python train.py --num_hidden_layers=9 --hidden_size=320 --n_experts=48 --experts_per_token=2 --d_expert=416 --d_shared_expert=0 --hidden_act="relu" --moe_layers=[1, 3, 5, 7] --router_score="sigmoid" --normalize_top_k=false --routed_scale=1.41 --balance_loss=0.00019 --balance_bias=true --router_logit_norm=2.0 --router_bias=true --n_groups=4 --groups_per_token=3 --init_std_router=0.0369 --lr_router=0.000566 --num_attention_heads=5 --num_key_value_heads=5 --head_dim=64 --vocab_size=32000 --norm="layernorm" --norm_place="pre" --norm_eps=1e-05 --positions="learned" --qk_norm=false --attn_scale=0.125 --tie_word_embeddings=true --parallel_block=false --init="normal" --init_std_qkv=0.0186 --init_std_o=0.0186 --init_std_up=0.0186 --init_std_down=0.0 --optimizer="muon_variant" --learning_rate=0.00175 --lr_mult_o=1.5 --beta1=0.95 --lr_head=0.00591 --max_grad_norm=0.5 --warmup_steps=200 --schedule="wsd" --decay_fraction=0.828 --decay_shape="linear" --final_lr_fraction=0.02 --batch_tokens=[65536, 131072, 196608] --max_seq_len=256 --doc_mask=true --train_tokens=849600000 --max_steps=6682 --dataset="wikipedia_en"
Below are experts of layer 5 (counted from 0) of a mixture-of-experts language model. Rows are named router (the router's row for the expert), up (a neuron's input weights, with its number) and show model dimensions 0-159. Each number is 50 + 12 x the weight over its row's rms, rounded and kept within 0 to 99.
After each expert's rows: a language model's description of what the expert responds to; "gets" lists some tokens that make up at least twice as much of what it gets as of all text. This comes from a sample of Wikipedia text that the model never trained on. Tokens count by the router's weight.

# expert 31
router:67 48 65 56 57 22 40 43 46 47 26 58 75 43 52 50 62 40 55 10 62 33 64 51 43 49 37 41 44 63 68 65 62 51 39 46 50 52 54 46 38 44 55 52 36 54 36 39 55 56 60 55 49 57 73 42 61 54 62 77 50 60 64 34 42 36 44 50 45 67 46 61 37 65 60 53 56 67 53 59 56 67 47 54 45 32 61 51 64 57 52 70 64 57 52 59 44 32 49 61 73 43 66 33 54 38 55 34 64 51 49 33 74 73 44 51 43 40 28 68 60 48 44 60 28 30 62 48 60 52 42 51 68 55 48 56 32 60 65 55 39 71 46 44 62 38 49 68 57 55 46 37 49 48 57 60 61 47 20 38
up2:42 65 47 42 45 53 36 66 66 50 55 54 57 45 56 72 59 52 55 31 53 43 52 51 50 66 37 48 50 49 50 33 47 61 40 34 53 41 38 58 56 39 64 58 69 26 74 30 45 28 73 39 56 56 58 61 62 47 33 34 48 29 66 26 60 40 45 45 62 47 38 41 46 44 36 43 36 64 47 75 46 21 46 57 50 49 45 54 62 51 48 55 79 67 49 52 65 51 35 76 40 52 69 56 36 79 40 56 50 53 61 49 41 41 27 41 51 43 74 51 56 64 33 19 49 42 64 48 76 29 59 46 49 50 51 52 50 56 69 49 69 67 33 56 70 53 67 43 73 45 49 51 46 46 54 55 48 50 45 41
up3:54 50 64 38 28 69 64 63 54 40 43 40 78 43 65 44 54 60 33 53 51 49 55 60 44 64 42 68 40 48 43 40 66 54 44 41 53 43 41 58 46 57 44 52 53 44 57 48 39 57 55 53 52 53 42 56 46 61 43 66 50 47 60 53 49 23 50 50 68 37 43 54 59 49 52 52 59 52 62 58 53 46 60 58 32 43 64 47 49 26 51 38 39 69 55 46 41 73 54 52 51 63 53 48 46 35 57 52 41 39 55 41 47 40 47 45 53 42 55 74 87 69 46 50 53 62 27 43 54 47 38 54 44 49 52 54 23 66 34 34 46 40 29 61 82 28 88 35 67 41 38 29 37 58 54 78 44 79 32 63
What it handles: Prepositions after verbs. Prepositions like by, with, from, for, without, despite that follow a verb or noun and introduce an object.
gets: " by", " with", " from", " of", " on", " to"

# expert 5
router:74 32 68 48 49 36 48 31 36 70 24 62 33 54 64 59 56 43 48 42 72 54 51 43 40 60 30 32 55 52 47 32 65 66 39 63 39 51 38 73 39 54 53 62 43 57 44 44 69 40 61 67 50 56 68 44 53 39 66 65 60 44 79 43 52 42 50 47 52 66 37 64 53 50 59 62 42 54 41 39 36 60 53 45 55 30 60 66 62 59 42 63 63 52 58 79 36 24 52 56 60 62 67 50 59 65 45 13 65 54 53 49 61 58 59 62 44 32 63 43 38 35 43 61 42 32 53 64 51 61 48 53 43 39 58 49 49 49 51 52 52 57 43 53 45 55 41 60 57 43 76 43 48 56 44 48 60 49 53 42
up1:49 55 54 09 25 51 52 75 59 24 34 40 62 62 43 45 48 61 57 41 61 56 62 31 52 56 35 57 49 51 60 43 55 51 54 42 43 42 47 61 62 55 34 60 52 34 44 32 53 48 49 66 55 58 69 46 16 43 59 36 65 45 48 47 60 43 33 64 68 60 53 51 47 52 55 27 47 52 51 48 55 79 58 44 54 57 70 36 41 74 32 50 25 41 40 31 57 48 61 66 50 63 52 62 54 42 40 48 59 41 45 59 50 66 58 63 40 57 50 40 63 54 63 57 47 44 72 48 45 71 62 45 48 33 47 40 64 50 61 70 63 60 42 44 51 66 49 59 47 37 53 49 50 56 32 39 56 77 65 59
up2:57 54 68 40 55 64 51 55 45 39 62 24 43 43 55 48 51 40 48 72 45 67 46 35 55 49 44 37 78 68 74 26 57 47 57 50 33 69 34 59 49 39 46 60 59 44 47 27 62 21 74 64 46 48 62 54 34 50 52 62 47 48 73 23 66 65 76 36 50 57 23 38 80 46 36 38 50 51 48 52 26 66 41 34 43 55 63 55 58 38 26 55 48 26 36 58 41 48 56 38 65 44 44 51 45 40 47 35 62 43 32 36 41 58 55 70 52 43 45 62 30 52 54 40 43 43 36 52 35 50 41 48 51 38 52 67 48 51 44 21 60 46 48 56 47 65 60 35 73 39 49 59 53 47 40 44 45 59 33 34
What it handles: Line breaks before headings. Line breaks before section headings or new infobox parts, and the == / === heading markers themselves, as in ==Storage==.
gets: "\n", "==", "===", "=", "====", " ="

# expert 19
router:51 60 56 52 44 54 53 52 35 42 32 57 62 47 52 28 59 50 41 62 44 35 57 25 37 56 50 63 60 62 57 55 59 49 53 42 44 38 47 34 56 39 79 37 48 59 60 52 42 76 53 27 46 68 64 45 64 53 53 40 63 48 42 61 50 54 50 52 44 60 13 67 42 48 68 44 60 47 50 56 75 53 49 44 59 62 49 58 64 43 30 61 58 36 63 62 50 43 49 52 40 48 54 44 54 59 53 34 61 52 61 51 60 67 48 70 60 53 48 38 47 30 62 52 38 47 54 61 59 62 33 44 43 40 43 44 45 46 55 58 44 47 51 36 48 55 56 77 52 32 60 51 65 56 82 60 53 42 40 33
up0:47 43 49 48 65 69 30 54 43 56 58 30 57 49 63 52 50 76 51 65 63 61 31 74 60 66 30 28 40 44 46 47 52 52 39 61 46 53 37 35 45 38 45 57 58 39 57 44 69 56 34 39 50 48 57 63 70 53 58 49 37 38 64 63 78 57 60 45 46 50 68 31 45 41 37 62 56 51 71 50 36 57 48 35 63 32 63 21 40 53 34 25 55 43 52 48 49 48 46 46 41 67 59 43 58 33 45 40 57 41 49 57 57 40 31 70 41 55 58 45 59 55 51 17 23 44 24 41 69 58 46 45 63 44 55 43 37 60 54 63 75 49 78 50 49 49 48 55 51 49 55 51 45 80 48 34 52 68 41 34
up1:44 55 24 56 43 62 62 69 49 61 51 43 61 40 45 45 73 50 56 68 49 44 64 50 58 50 45 51 64 64 70 50 43 48 72 57 49 47 56 39 47 43 55 31 63 55 44 37 52 27 60 51 49 52 65 50 54 72 30 59 60 51 50 27 25 35 39 54 78 40 53 62 43 46 58 56 63 49 42 33 70 46 43 49 47 70 47 56 47 53 49 26 50 38 68 62 34 22 33 52 46 59 36 40 61 53 59 40 45 37 45 61 35 63 61 62 69 42 59 35 60 47 74 44 42 42 53 68 40 59 72 80 70 37 45 48 49 43 57 66 41 51 48 61 66 52 52 56 41 42 60 57 43 49 31 39 54 52 57 46
What it handles: Table pipes and separators. Pipe characters ending table header rows, markdown separator rows like ---|---|, and header terms such as Pts, Total.
gets: " |", "==", "---|---|---|---|", " ==", ";", " 0"

# expert 33
router:64 51 56 58 55 29 39 36 47 51 20 53 77 56 57 50 63 34 40 13 66 36 59 53 48 47 45 36 53 61 70 59 61 51 46 38 49 45 36 55 38 48 51 53 50 63 33 36 59 60 53 53 51 67 70 43 73 45 57 70 39 65 56 32 47 32 56 50 42 69 47 61 40 69 63 50 54 55 53 57 60 62 53 58 41 45 58 66 63 47 52 77 63 58 48 60 31 33 41 48 54 52 63 38 54 36 47 21 61 47 49 29 72 62 55 48 37 42 45 73 58 44 44 65 28 23 58 55 56 48 45 58 67 50 42 55 35 54 67 59 44 56 46 37 56 38 43 60 48 60 59 43 50 43 49 52 45 35 19 42
up2:29 47 66 43 40 21 31 60 50 61 53 39 43 65 46 43 13 72 46 46 52 66 43 54 47 35 45 57 56 48 47 40 63 68 46 33 61 50 53 50 72 48 50 63 50 21 41 69 78 59 51 55 23 45 44 45 45 64 65 38 39 52 32 65 40 41 36 43 49 64 42 60 41 23 53 61 55 46 41 49 64 29 54 42 63 43 47 59 54 70 48 54 39 48 42 58 62 47 55 67 59 55 41 41 54 73 55 62 21 75 60 51 53 47 46 58 78 57 30 35 52 62 55 70 52 55 68 55 60 32 58 53 31 44 56 41 61 52 38 54 45 66 26 28 49 56 42 48 53 47 51 33 68 81 49 44 39 38 61 67
up3:46 37 64 41 48 48 57 36 40 35 57 68 67 51 55 36 40 49 59 54 70 46 85 42 45 62 52 48 47 39 55 62 49 59 51 31 64 42 42 60 64 54 62 55 45 55 58 65 48 58 39 40 39 37 64 39 82 59 43 54 45 49 39 38 38 62 41 49 66 41 56 63 46 81 42 35 41 29 58 56 76 30 61 45 25 51 33 35 36 60 58 46 42 36 53 14 33 39 74 30 36 78 54 37 47 68 65 64 62 54 52 51 50 53 56 42 49 68 56 47 44 47 47 57 75 65 29 57 34 45 44 40 67 70 34 49 39 55 40 63 48 52 40 46 49 57 60 33 68 53 33 42 37 54 76 39 58 37 52 34
What it handles: Roles and relations of people. Nouns for a person's role or relation in biographies, such as member, founder, professor, wife, brother, often before "of".
gets: " in", "In", " was", " In", ":", " member"

# expert 44
router:71 43 57 77 58 54 40 48 26 72 25 56 52 58 51 51 64 27 51 37 71 40 48 56 61 53 52 40 37 58 44 56 48 58 35 52 46 49 38 44 24 42 50 63 48 63 51 61 54 40 49 57 46 50 65 39 49 41 49 65 54 57 74 36 47 36 57 43 59 59 47 62 44 51 65 71 40 56 68 67 62 62 60 56 43 39 52 51 60 52 28 80 61 62 65 62 32 48 45 46 65 48 58 45 60 40 45 24 61 67 57 36 54 72 55 57 58 48 55 71 54 53 36 68 31 18 73 50 50 57 37 61 56 44 38 55 41 60 72 63 32 53 48 47 45 37 44 60 42 48 51 31 56 56 58 55 62 38 41 29
up2:38 74 51 53 46 51 42 47 44 49 42 47 24 42 50 50 22 45 49 40 51 38 45 45 39 62 55 74 69 54 50 46 43 56 61 67 61 61 49 56 19 36 42 48 65 36 42 49 32 62 40 68 51 46 49 61 80 45 54 38 58 53 43 24 69 53 62 63 68 34 61 36 65 55 49 50 44 59 65 48 50 50 55 71 35 41 71 61 35 53 44 33 37 53 44 68 58 29 57 59 48 54 34 58 18 44 51 61 40 53 27 56 69 59 35 61 62 50 62 39 56 40 71 41 54 49 55 44 65 35 68 46 43 39 40 44 47 50 18 45 40 47 44 45 46 42 77 54 24 48 63 62 35 73 55 52 42 50 30 64
up3:58 55 36 23 50 23 44 69 32 47 64 46 51 42 57 62 51 47 55 58 62 54 73 49 61 47 40 44 56 45 54 47 47 37 47 51 59 51 72 49 54 34 37 54 50 56 37 59 62 63 51 62 60 50 59 30 56 39 53 49 69 56 45 70 39 34 64 50 62 45 44 65 51 54 53 54 47 41 28 71 38 45 62 63 42 53 35 66 58 43 35 45 42 53 38 41 57 48 62 49 42 46 54 49 47 46 56 55 47 55 50 54 39 60 48 50 30 48 43 30 48 31 45 72 27 31 53 44 42 42 55 45 57 56 56 31 44 41 45 58 52 25 39 49 75 83 67 64 49 39 60 58 63 42 46 60 53 68 45 76
What it handles: Conjunctions in names and titles. The words and, & and und joining names of institutions, clubs and headings, such as Scientific and Industrial Research, Brighton & Hove, plus first names.
gets: " and", " &", " or", "==", " United", " company"

# expert 39
router:70 51 45 48 58 48 53 50 29 40 48 78 58 25 50 38 52 49 52 17 47 61 49 61 68 72 47 48 51 77 49 40 58 54 65 53 44 54 66 53 59 62 39 44 79 75 45 52 46 32 45 42 29 29 41 50 53 64 49 49 56 64 29 53 48 68 37 43 53 24 28 65 38 58 45 50 59 49 53 47 44 37 41 36 21 41 48 49 55 52 56 54 37 59 62 71 72 47 34 64 68 36 70 59 51 38 49 46 68 49 35 58 30 34 60 55 35 45 49 49 45 42 45 61 55 67 58 55 58 47 62 34 59 24 55 39 51 61 58 39 49 51 39 36 58 63 47 66 25 59 40 55 66 59 62 39 31 50 52 51
up1:60 35 53 41 62 36 41 48 70 43 55 58 80 45 52 71 33 23 23 64 20 67 66 58 41 41 72 45 60 62 43 33 33 41 48 35 48 46 38 30 56 48 52 60 53 48 44 53 28 45 67 43 56 44 66 37 32 50 40 64 51 33 56 57 59 41 75 55 51 35 62 59 34 42 53 55 46 53 57 70 41 38 41 31 33 30 67 34 40 47 62 50 49 38 42 63 60 56 49 61 60 59 40 27 37 45 48 70 43 32 53 57 44 40 55 37 53 63 29 45 35 69 57 64 65 60 35 54 47 39 62 72 57 42 45 37 46 69 76 38 59 62 44 50 42 47 52 74 47 63 45 45 42 50 52 57 51 62 55 56
up2:41 56 42 47 48 44 60 39 44 49 56 60 59 84 36 43 53 54 51 41 40 44 52 46 54 58 49 45 48 62 49 43 47 59 70 62 53 55 75 47 62 49 53 49 44 69 20 22 40 50 62 61 39 56 54 55 38 42 38 37 53 58 47 50 46 34 48 68 53 46 46 33 63 55 74 66 48 53 79 29 56 67 45 43 36 44 67 38 16 66 48 52 37 83 46 37 77 75 62 45 40 44 52 45 36 37 55 37 32 49 64 36 26 55 54 42 52 49 43 63 44 71 64 59 39 58 62 48 54 35 80 30 16 54 54 40 72 45 65 48 54 39 44 47 72 44 34 46 51 40 65 42 41 59 30 49 61 50 49 79
What it handles: Pronouns and determiners. Personal and possessive pronouns and determiners starting a clause, such as his, he, her, their, this, an.
gets: " his", " he", " an", " He", " In", " it"

# expert 38
router:71 59 62 55 56 13 49 39 43 54 21 59 74 46 53 54 53 37 50 02 63 31 62 55 43 42 38 41 52 64 71 49 58 52 44 58 56 46 43 36 41 50 44 61 45 51 38 31 75 56 52 57 48 59 76 49 62 45 55 74 49 64 63 43 36 38 53 47 51 60 52 68 39 68 67 49 48 59 47 50 59 54 56 52 48 35 55 50 61 55 49 64 57 47 46 64 33 37 41 52 69 44 63 39 55 40 48 28 62 47 50 36 79 70 40 51 43 39 35 76 61 49 47 64 39 31 60 48 51 45 51 64 76 49 51 51 34 55 70 58 37 68 37 49 55 49 45 65 57 57 54 43 50 40 59 61 63 37 29 40
up2:59 43 63 23 37 51 43 39 53 54 55 26 48 70 71 49 53 37 35 35 21 52 55 43 53 54 32 44 52 32 61 37 54 27 61 46 58 50 34 38 36 29 44 75 39 54 55 58 67 54 72 60 37 42 54 69 26 61 53 51 36 49 50 66 70 55 61 58 45 44 54 56 62 52 59 51 60 54 49 53 35 40 72 23 44 45 53 43 38 56 59 59 58 64 59 51 39 48 56 27 35 48 70 50 38 47 54 65 56 45 50 64 38 55 60 52 60 46 54 53 55 41 57 55 36 70 52 48 60 45 69 59 15 42 74 45 54 37 41 56 55 34 74 50 52 41 51 74 74 51 59 48 56 60 46 46 47 38 56 52
up3:55 66 65 46 52 52 58 32 55 39 56 38 60 43 38 68 75 38 45 50 65 74 49 36 11 69 51 65 80 64 43 59 40 29 48 45 62 65 44 54 76 52 46 53 60 64 63 31 53 53 35 31 39 30 49 48 52 74 74 37 69 36 46 37 69 56 52 37 69 49 51 35 80 48 31 67 52 53 33 56 65 50 53 64 51 57 47 58 52 42 29 34 51 65 50 53 53 56 40 36 54 50 59 61 40 71 56 56 57 40 62 53 38 53 65 50 41 56 27 42 48 42 47 35 44 71 32 66 60 38 52 45 24 52 53 36 57 47 55 59 37 64 65 69 68 44 50 47 48 31 42 50 40 27 56 49 52 68 47 69
What it handles: Plural nouns in lists. Plural nouns and list words before commas or and, such as objects, organizations, programs, techniques, tools, plus comma tokens themselves.
gets: ",", " in", "wood", " 1", " 2", " on"

# expert 28
router:50 44 60 45 68 63 27 61 33 59 45 56 37 67 58 40 55 55 55 62 37 69 66 59 47 55 37 47 68 58 36 49 45 45 61 37 36 44 51 40 51 49 76 60 60 43 49 48 39 57 44 53 54 51 50 54 31 62 77 51 52 47 35 70 37 52 40 35 55 39 62 61 60 17 49 57 53 42 39 47 50 51 36 51 50 42 37 61 49 37 68 53 50 44 43 63 52 34 56 37 54 33 13 34 53 45 69 62 54 56 51 50 43 46 41 64 45 45 63 56 62 39 48 46 51 52 70 57 50 35 44 60 74 52 44 45 58 74 61 60 59 51 66 38 70 46 69 62 50 43 29 55 56 67 73 65 23 47 68 72
up1:63 69 46 33 58 33 57 68 36 47 60 45 37 61 39 62 41 73 36 58 77 52 50 57 63 58 80 39 75 46 52 67 44 54 44 47 40 51 77 47 60 32 64 68 61 66 50 69 44 52 48 32 61 53 46 48 71 28 34 27 34 63 34 66 54 42 62 58 45 53 69 67 55 36 57 58 37 49 55 42 41 51 39 50 60 40 61 35 47 54 23 33 54 67 59 84 62 64 35 43 50 38 45 39 61 53 52 45 67 28 48 39 52 47 27 62 55 50 59 34 50 48 63 43 58 38 63 60 59 50 47 44 59 59 35 51 60 42 46 33 50 47 58 47 43 39 55 41 38 38 53 33 51 49 45 56 69 50 36 66
up2:60 41 57 39 71 52 36 26 36 40 60 41 57 63 62 61 50 37 30 43 50 57 44 55 49 52 69 56 50 33 34 47 58 70 54 26 64 58 59 49 56 60 63 35 36 22 43 45 50 57 72 58 53 42 43 40 61 29 47 39 40 50 31 51 50 56 45 62 49 42 50 46 70 44 52 42 54 39 75 57 46 50 66 55 53 27 44 67 36 49 41 55 41 53 47 50 52 43 49 38 40 50 50 39 66 57 64 58 67 57 55 58 43 77 60 31 44 47 30 27 47 38 29 43 43 44 49 41 52 32 53 41 41 53 41 47 51 48 63 61 42 58 43 45 61 13 72 49 49 58 60 45 45 45 33 43 39 66 65 64
What it handles: Single capital initials. Single capital letters starting names, initials or codes, such as Walter E., JTG, 2015 KU, often after commas or colons.
gets: " that", " A", " S", " P", " D", " B"

# expert 21
router:59 56 57 49 37 78 38 37 54 82 61 50 42 31 47 48 57 50 33 49 41 58 44 71 23 66 44 51 58 36 65 43 35 71 51 46 55 46 41 53 70 45 54 46 47 55 38 32 47 62 46 54 82 36 64 33 54 42 38 71 25 52 67 41 39 65 51 76 49 55 42 48 50 41 62 63 54 47 61 53 48 41 50 50 58 53 24 47 47 67 45 47 64 45 56 45 52 44 40 65 44 63 60 38 46 38 32 36 43 33 50 47 51 36 25 63 43 68 38 47 45 53 24 47 44 41 70 62 57 57 35 59 41 60 37 59 45 58 57 48 42 29 36 47 51 42 34 26 47 48 51 45 73 50 25 52 44 59 30 54
up1:58 48 62 61 41 54 46 63 36 58 61 47 57 61 71 50 60 56 47 65 26 67 45 42 38 56 44 67 26 40 77 69 52 36 43 71 64 57 63 55 39 39 64 62 39 59 39 51 56 57 66 62 61 36 37 51 46 46 48 50 43 43 35 33 69 64 61 56 55 35 64 38 51 57 70 52 32 64 34 48 48 25 49 59 46 49 72 52 45 55 22 50 24 42 41 34 58 48 48 55 40 34 58 51 64 66 45 39 63 34 30 38 45 31 42 38 51 67 43 60 50 42 35 66 44 55 57 47 47 49 63 54 62 65 48 51 54 46 60 40 45 35 34 42 45 56 42 66 49 57 31 77 51 54 59 48 57 49 52 48
up2:57 61 68 54 43 46 58 47 60 49 60 58 61 43 40 64 54 68 58 56 32 59 51 46 68 53 27 59 45 22 55 75 54 61 37 43 66 25 33 30 69 44 45 45 41 51 57 45 42 65 42 27 62 54 82 46 50 44 29 50 60 58 48 44 45 62 52 52 43 63 34 47 58 64 37 47 52 45 36 54 34 44 48 57 47 60 41 66 49 60 62 42 33 63 23 45 48 40 55 45 75 49 53 54 49 60 52 43 34 33 61 59 26 61 72 56 52 55 53 49 55 54 39 38 44 52 63 52 42 64 34 69 57 68 60 51 32 56 44 38 53 54 51 55 43 66 39 43 26 42 55 35 41 43 56 69 48 60 43 51
What it handles: Auxiliary and copular verbs. Forms of be, have and modals right after the subject, such as was, is, were, had, would, as in "It is housed".
gets: " was", " is", " were", " are", " be", " has"

# expert 3
router:27 48 39 38 66 56 60 26 55 36 56 56 40 52 50 56 44 51 39 73 38 69 34 38 31 47 61 39 50 58 60 51 59 30 59 34 53 55 57 54 65 34 52 55 77 50 34 52 47 36 48 23 41 53 29 36 66 56 39 62 51 69 43 48 52 46 47 56 33 30 58 51 61 58 47 35 19 39 46 52 50 55 49 43 69 56 44 27 53 58 56 58 45 41 47 50 53 64 57 43 45 35 46 38 39 55 61 52 46 62 54 31 49 30 52 60 56 63 49 53 55 42 47 36 72 52 49 37 46 41 39 51 34 43 60 51 54 52 32 41 71 48 40 59 42 30 69 46 60 45 40 56 53 43 51 35 48 58 52 39
up14:46 62 45 40 56 45 63 46 51 46 53 26 36 57 54 49 38 60 45 35 53 46 34 53 40 24 69 30 63 40 52 35 45 34 51 37 48 55 37 43 51 42 51 60 44 73 42 55 74 54 47 54 47 47 40 57 19 42 32 62 57 64 40 37 67 61 67 66 44 49 56 53 46 48 61 55 33 58 34 47 51 30 39 66 43 41 64 36 43 53 51 42 46 40 65 53 26 39 46 62 57 57 41 52 65 75 54 57 38 71 56 52 46 59 55 60 71 61 63 63 56 38 65 47 65 36 45 54 60 37 58 42 52 39 78 39 51 45 50 35 56 54 32 42 24 38 61 55 55 62 38 45 56 36 56 25 37 46 33 41
up15:57 55 68 37 46 56 49 63 41 59 48 50 45 43 65 54 41 42 68 27 58 42 51 65 50 55 29 39 42 34 55 55 75 53 66 46 48 48 48 39 43 47 57 46 69 40 61 57 51 61 43 59 40 32 33 30 42 57 59 79 39 40 66 53 51 49 59 48 40 54 51 34 21 44 55 54 59 45 55 44 44 53 18 58 48 44 46 43 29 51 61 31 46 60 37 55 54 70 47 41 64 52 41 50 58 31 40 47 66 40 36 56 39 38 32 52 52 42 51 63 66 64 29 47 40 57 59 52 60 32 48 63 42 56 45 55 47 32 51 43 62 49 65 71 39 66 59 69 59 69 49 55 41 36 69 47 65 63 42 80
What it handles: Infobox field markers. Line breaks and leading dashes starting infobox or taxobox fields like Born, Country, Class, plus coordinate symbols such as ′.
gets: "-", "\n", ":", " Born", " Location", "ed"

# expert 25
router:53 28 29 38 43 55 39 59 28 55 44 56 65 48 45 60 61 20 67 68 48 48 41 58 47 64 54 45 52 43 27 50 54 68 54 63 42 56 48 73 60 75 57 61 61 72 29 48 60 57 57 59 50 35 48 66 48 44 40 46 58 58 49 46 49 29 59 39 41 53 77 52 35 59 32 48 57 21 37 66 62 55 63 50 53 46 63 40 46 41 57 78 67 67 65 50 44 47 48 68 52 37 67 66 66 32 61 36 60 53 50 45 55 01 31 53 62 48 59 58 64 56 43 50 61 50 54 57 41 38 80 55 46 74 63 60 63 52 37 48 33 38 37 52 43 58 58 60 55 46 60 48 59 62 40 45 69 64 49 61
up2:33 51 58 41 57 36 35 55 51 62 30 41 46 51 62 56 42 57 42 66 36 65 66 53 51 69 44 54 52 56 58 44 46 44 43 44 45 42 50 58 46 64 35 53 43 54 36 52 54 39 52 32 59 48 46 43 61 47 55 65 62 51 38 44 38 35 46 69 62 44 52 60 42 58 45 48 69 57 68 50 53 45 69 65 59 63 15 21 35 38 65 62 36 44 57 38 52 58 65 40 47 50 51 30 48 41 32 46 48 62 60 32 39 35 43 42 40 59 40 51 34 23 16 37 52 22 30 55 53 41 44 48 24 66 55 51 43 49 40 56 49 59 25 59 68 64 38 41 78 64 54 56 71 69 44 57 71 61 60 46
up3:39 59 56 49 43 52 58 58 51 50 45 55 38 55 37 26 64 41 58 58 66 38 66 51 32 47 47 50 53 49 63 45 52 55 45 46 42 65 56 43 52 52 40 64 43 45 56 56 55 55 60 23 51 39 64 58 37 52 64 36 52 48 61 37 48 34 62 45 52 45 40 66 49 60 51 49 37 62 46 49 45 48 64 57 36 64 39 56 57 32 73 51 51 62 39 49 68 26 53 26 82 64 64 44 58 40 51 36 59 44 41 53 43 42 29 30 78 45 48 38 46 58 46 55 54 47 52 38 33 54 69 48 42 53 49 27 67 57 33 29 41 38 46 48 50 27 60 57 24 48 64 46 38 42 72 35 41 55 35 46
What it handles: Election-table pipes, conjunctions. Table pipes in election result tables with votes, swing and party, plus contrast conjunctions like and, but, however, although.
gets: " |", " and", " but", ":", "il", "ul"